python train.py --n_layer=13 --d_model=160 --n_experts=256 --experts_per_token=4 --d_expert=32 --d_shared_expert=128 --activation="cubed_relu" --moe_layers=[2, 3, 4, 5, 6, 7, 8, 9, 10, 11, 12] --router_score="sigmoid" --normalize_top_k=true --routed_scale=2.5 --balance_loss=0.00018 --balance_bias=true --router_logit_norm=1.0 --n_groups=4 --groups_per_token=2 --init_std_router=0.0268 --lr_router=0.000296 --vocab_size=4096 --norm="rmsnorm" --norm_eps=1e-06 --tie_embeddings="early" --optimizer="soap_variant" --lr=0.00765 --batch_tokens=[65536, 131072] --seq_len=1024 --train_tokens=788900000 --steps=8090 --dataset="wikipedia_en"
Below are experts of layer 3 (counted from 0) of a mixture-of-experts language model. Rows are named router (the router's row for the expert), up (a neuron's input weights, with its number), down (a neuron's output weights, with its number) and show model dimensions 0-159. Each number is 50 + 10 x the weight over its row's rms, rounded and kept within 0 to 99.
After each expert's rows: "mostly gets" lists some tokens that are sent to it at least half of the time. This comes from a sample of Wikipedia text that the model never trained on.

# expert 242
router:46 51 42 50 36 50 59 54 38 59 57 39 44 58 63 38 73 50 59 34 46 36 49 41 49 49 40 49 55 38 60 45 50 47 43 58 48 58 56 49 53 39 61 32 50 47 39 58 50 38 56 48 29 54 39 74 48 39 49 60 56 48 44 45 57 62 49 55 40 48 81 44 47 47 48 46 52 41 50 40 40 66 55 61 62 51 50 40 45 65 46 27 63 37 53 42 44 53 54 63 59 71 51 37 25 52 47 65 32 47 45 35 56 47 37 38 48 50 45 46 32 47 66 53 57 59 38 44 54 53 40 53 43 58 50 33 45 31 40 35 40 36 58 59 64 63 44 42 53 50 48 32 52 50 28 53 35 49 37 48
up0:50 48 57 52 28 46 65 45 51 30 42 35 26 42 61 52 44 52 60 44 65 50 56 35 48 49 62 44 58 52 37 58 59 60 53 42 46 53 50 60 39 31 61 50 33 43 50 43 48 45 55 42 32 65 45 70 58 47 39 52 60 54 50 41 52 49 58 63 62 50 75 36 33 70 33 62 45 46 59 33 61 48 57 63 55 52 41 41 45 48 40 58 36 67 44 62 50 46 58 57 74 62 52 58 47 50 51 55 36 59 47 71 35 49 45 28 41 51 41 26 44 44 41 48 50 51 41 43 53 40 39 49 46 35 56 49 57 53 38 38 49 53 61 52 40 46 38 35 41 58 63 48 45 52 55 52 57 34 43 46
down0:61 39 52 38 55 47 59 39 50 59 41 48 74 62 43 31 54 36 55 46 59 60 47 51 48 32 53 58 81 48 33 35 38 26 49 67 44 41 45 44 52 51 39 60 54 64 53 54 45 50 32 47 47 58 46 46 56 60 55 37 46 53 39 51 48 36 45 57 47 59 40 40 39 35 34 51 36 42 44 41 58 46 47 44 43 60 53 32 53 28 38 47 33 47 49 56 57 31 55 41 40 51 38 53 41 35 62 49 53 64 67 44 45 53 57 56 45 42 39 46 41 51 59 41 55 46 44 46 53 61 60 47 60 55 40 57 54 49 36 46 46 29 55 60 44 48 55 59 33 46 52 54 44 36 31 69 26 67 53 42
mostly gets: " cl", " syn", " k", " e", " m", " tem"

# expert 185
router:52 58 41 42 43 61 55 41 46 55 35 56 59 67 66 50 63 36 35 44 45 40 56 37 36 50 38 68 36 54 39 62 45 49 59 50 46 48 35 50 55 53 65 38 49 55 54 57 32 55 63 60 61 72 50 51 55 36 32 49 61 38 67 38 56 47 50 57 57 66 54 45 67 71 60 56 43 43 49 58 60 52 55 56 43 55 48 54 59 55 36 51 43 44 38 49 49 50 36 50 53 70 59 56 59 30 48 50 41 62 44 59 50 55 50 48 43 40 56 64 49 58 59 54 59 40 27 49 42 61 52 50 70 43 35 71 50 45 52 62 43 63 43 42 44 36 53 33 59 27 59 45 49 64 59 27 36 46 46 47
up0:35 38 45 41 36 35 39 48 42 41 31 69 41 41 57 44 38 36 54 55 58 59 48 59 51 41 50 41 56 42 51 52 60 52 54 57 43 45 34 61 65 39 64 47 31 58 63 61 61 59 62 56 59 44 44 47 65 49 55 57 54 55 64 41 53 65 46 52 55 61 67 35 40 54 57 33 35 31 46 43 57 57 48 38 29 70 52 63 38 60 65 41 37 47 62 40 64 56 58 59 45 65 43 52 49 37 40 36 55 43 60 49 68 55 60 53 46 58 46 62 42 58 44 47 51 49 39 39 40 66 60 38 38 47 47 39 53 61 39 41 54 40 34 49 55 36 34 42 65 47 48 51 63 35 63 55 40 56 39 42
down0:57 52 37 40 59 43 47 45 29 43 46 50 61 32 51 58 53 51 29 37 56 55 58 43 57 55 64 48 43 45 51 57 59 65 63 49 53 58 58 48 64 48 67 42 52 68 54 39 56 57 59 53 60 43 53 52 47 34 47 41 34 63 48 35 53 64 39 38 45 62 48 65 43 61 43 55 53 55 50 41 52 52 39 53 66 51 44 40 56 60 65 48 34 52 41 50 62 54 43 51 52 76 43 52 69 48 48 52 52 44 45 40 43 70 37 68 55 37 54 46 54 60 52 39 36 42 62 45 53 70 44 29 54 24 49 58 30 54 50 45 59 58 59 61 47 41 43 36 30 34 46 33 66 55 52 49 33 64 58 54
mostly gets: " Roy", "annel", " Conservative", " Labour", " Form", " Conserv"

# expert 194
router:52 41 59 42 64 58 35 54 33 43 58 45 45 57 38 60 50 33 66 73 45 51 35 42 57 60 50 39 49 59 55 63 45 47 64 32 77 33 42 47 37 37 51 44 44 63 56 51 65 53 43 59 43 47 48 42 38 47 65 35 43 57 47 39 58 52 42 52 46 50 42 47 56 50 35 53 52 49 53 48 50 61 43 39 47 63 66 64 56 63 44 42 64 61 43 52 50 57 61 45 59 49 58 40 61 57 52 45 57 60 33 62 40 47 52 51 48 49 62 45 43 49 52 68 36 47 39 50 61 51 70 60 56 39 43 40 44 63 34 59 37 40 54 64 35 52 63 54 46 36 63 41 47 39 36 47 26 50 77 37
up0:56 45 58 29 50 71 39 60 54 61 46 60 53 60 56 50 52 50 47 27 62 62 48 43 38 52 45 60 47 45 38 43 31 38 60 69 54 57 51 56 46 46 36 54 38 51 43 54 42 54 48 68 50 39 56 44 32 40 33 45 52 44 63 62 49 36 57 56 75 58 46 55 37 40 34 51 46 53 51 53 42 38 67 44 48 37 62 48 47 55 47 35 55 69 40 53 49 45 69 53 44 55 51 46 53 41 32 48 48 45 38 43 48 41 60 58 45 53 50 58 30 47 53 56 42 46 59 45 51 27 48 62 55 56 44 60 42 51 46 68 62 40 42 71 60 63 49 63 52 49 46 44 52 60 20 42 39 58 75 51
down0:43 42 39 43 52 61 43 36 42 46 53 42 57 56 53 50 56 30 54 34 57 66 38 37 49 38 48 56 46 40 41 49 55 55 42 74 36 66 53 34 54 38 39 42 40 69 45 71 54 45 61 38 60 44 39 45 60 55 32 49 48 35 69 47 50 20 43 40 65 45 55 69 44 47 35 63 38 57 34 44 55 36 46 50 57 78 39 53 49 49 48 55 41 53 34 51 49 64 65 47 46 52 50 62 29 61 70 57 62 49 46 53 37 27 66 51 51 42 43 50 46 39 41 57 59 51 42 54 49 52 55 48 41 45 42 45 44 38 61 59 51 51 49 50 35 49 43 44 41 55 53 42 45 63 47 51 40 46 42 64
mostly gets: "earch", "cient", "aced", "atural"

# expert 224
router:40 61 32 57 53 48 37 44 62 32 34 44 65 46 63 54 53 62 44 52 40 47 59 59 68 52 58 61 61 53 49 44 39 49 53 43 63 62 50 27 36 66 43 29 63 59 44 63 37 49 36 40 59 40 51 45 49 44 60 42 64 49 49 64 63 62 49 53 34 38 38 53 53 38 50 45 48 54 46 75 33 44 57 60 44 46 58 60 47 68 41 53 58 58 66 54 63 55 57 39 42 71 59 47 46 41 57 56 40 42 63 49 53 51 57 51 29 52 52 51 59 57 48 61 42 40 40 51 45 72 42 59 54 38 49 43 50 49 69 67 44 43 64 51 58 44 52 56 49 41 78 51 39 60 36 43 44 57 47 56
up0:56 39 36 35 48 36 64 44 47 58 68 50 49 40 48 39 52 47 54 62 48 36 54 46 59 45 42 50 50 40 42 59 53 58 54 44 38 42 58 60 50 58 22 51 51 50 48 33 41 46 39 36 67 59 63 70 62 59 45 59 39 39 46 54 64 55 52 53 69 34 58 55 57 45 53 62 70 48 52 63 52 43 37 49 54 52 35 78 33 52 38 45 47 43 67 62 40 51 55 47 54 62 63 52 43 38 57 56 54 35 53 50 35 34 54 57 48 71 39 62 60 59 53 53 43 63 33 59 54 47 43 55 38 39 40 59 57 57 57 50 63 38 57 45 36 39 53 53 42 43 33 46 41 34 68 48 49 60 33 41
down0:37 65 37 54 53 59 63 57 62 39 51 57 52 61 35 42 45 41 69 53 58 54 66 39 48 50 58 35 65 39 80 34 53 52 50 34 51 48 49 72 49 51 39 47 53 46 50 41 53 42 49 58 51 37 42 62 52 43 54 46 43 57 66 40 47 44 52 43 55 81 71 43 56 60 35 49 55 49 60 47 69 37 50 49 53 53 74 47 56 40 50 50 45 39 70 63 45 41 50 46 54 58 38 67 56 55 61 50 53 48 45 66 35 50 54 38 48 53 57 59 49 41 50 68 48 51 46 54 72 26 59 66 39 45 47 58 48 50 67 43 39 45 50 54 56 47 36 53 43 35 50 44 36 49 37 51 41 64 52 38
mostly gets: "hood", "ether", "ality", "ism", "idence", "ience"

# expert 205
router:59 43 44 47 65 43 42 39 41 53 52 58 41 45 81 59 57 39 40 56 38 47 47 48 51 39 36 29 44 64 50 56 45 45 43 69 46 48 52 70 72 54 48 54 52 64 53 60 52 37 54 48 31 39 48 42 61 49 52 80 51 56 58 58 41 70 39 54 41 48 45 51 52 59 64 43 54 31 58 38 58 61 42 57 35 63 62 54 50 49 47 63 45 38 40 35 65 39 49 71 56 55 49 51 33 63 47 56 56 56 47 50 60 69 46 42 59 44 53 47 49 57 47 44 49 46 40 55 42 33 35 58 57 58 58 35 48 40 59 61 57 45 59 54 52 64 50 59 38 30 46 50 53 62 49 42 41 34 70 39
up0:43 47 44 62 45 39 48 35 51 64 64 64 49 37 39 54 55 47 36 32 63 40 61 38 72 57 50 48 40 61 50 47 47 50 61 65 59 53 70 38 54 48 53 39 52 65 54 54 44 56 40 45 30 40 56 52 56 62 56 41 46 45 45 61 61 71 49 56 40 43 49 55 62 41 53 39 56 32 48 63 45 36 35 56 53 44 33 42 42 57 39 61 37 66 31 29 58 51 44 52 51 48 45 61 50 42 28 53 30 51 55 32 57 44 62 53 48 57 47 41 60 38 38 43 61 53 59 40 57 48 46 72 34 43 49 58 48 53 64 65 52 33 44 54 30 49 35 64 59 55 45 56 59 52 63 62 54 42 53 60
down0:30 61 30 44 50 52 50 48 54 54 43 57 57 54 44 32 58 54 32 48 26 62 41 31 37 55 47 53 50 54 46 69 35 44 52 58 54 47 53 64 44 56 49 46 81 52 64 53 55 48 46 55 47 57 31 51 44 44 54 53 51 65 71 62 54 55 55 49 33 39 38 53 58 32 38 31 48 64 43 42 49 55 61 59 55 36 51 46 45 51 59 48 62 80 51 56 51 58 52 66 61 61 42 60 65 41 45 44 58 52 55 42 47 74 41 45 54 41 35 43 56 67 69 47 54 46 32 57 44 55 61 47 56 57 54 56 48 53 53 54 68 49 44 43 60 64 39 48 30 52 61 47 41 51 45 52 58 37 50 40
mostly gets: " m", " small", " private", " own", " large", " civil"

# expert 226
router:66 53 39 54 62 44 33 45 43 44 54 41 59 43 45 55 54 56 53 40 37 63 56 52 52 34 72 38 31 56 49 51 45 57 33 61 37 33 49 59 57 62 69 58 67 46 54 56 59 25 34 49 52 58 64 60 42 68 47 50 24 49 48 50 53 62 19 46 37 43 57 58 51 58 42 48 60 24 53 51 40 43 53 52 46 62 64 47 55 51 48 61 58 64 38 48 49 57 40 50 43 47 49 51 51 60 55 50 40 26 53 45 27 53 46 63 52 42 58 68 48 57 55 37 57 56 51 48 56 49 55 39 49 49 55 47 45 53 36 37 55 46 40 64 64 46 48 54 36 59 51 25 49 56 60 57 51 59 51 36
up0:53 36 50 62 50 34 50 50 62 47 46 47 58 62 52 37 50 42 49 66 46 52 65 46 68 42 44 40 44 51 49 48 48 55 49 59 28 55 60 43 48 44 52 58 60 43 56 40 27 49 41 45 44 68 31 56 50 65 57 68 29 63 44 34 58 60 52 61 65 48 59 54 46 64 50 69 41 41 51 46 50 47 41 55 56 50 47 50 46 39 54 50 50 60 39 57 58 69 58 59 49 63 42 58 56 51 54 74 58 44 64 41 44 49 51 36 53 44 40 83 51 52 62 49 46 44 37 59 38 67 53 47 44 56 50 43 45 48 78 48 65 52 49 53 43 50 33 53 67 76 48 46 43 57 66 68 54 46 39 42
down0:56 45 44 44 66 54 42 49 50 52 34 59 54 43 56 40 41 41 51 59 59 27 43 63 41 41 60 57 46 65 38 51 56 57 57 50 37 63 48 39 49 31 62 57 43 48 52 42 48 50 51 58 48 41 59 53 62 70 63 46 49 50 54 18 56 74 53 47 60 41 64 53 63 52 50 65 44 45 33 42 41 29 40 44 58 31 61 56 41 68 63 65 60 49 59 54 43 40 61 56 36 51 42 39 48 53 55 77 61 62 56 53 48 50 57 54 57 63 43 38 48 41 46 28 58 33 53 39 33 56 67 55 59 41 58 53 41 48 58 53 57 69 55 43 52 53 54 41 49 48 59 64 57 43 44 59 37 58 39 60
mostly gets: " w", " f", "-f", " F", " W", " (f"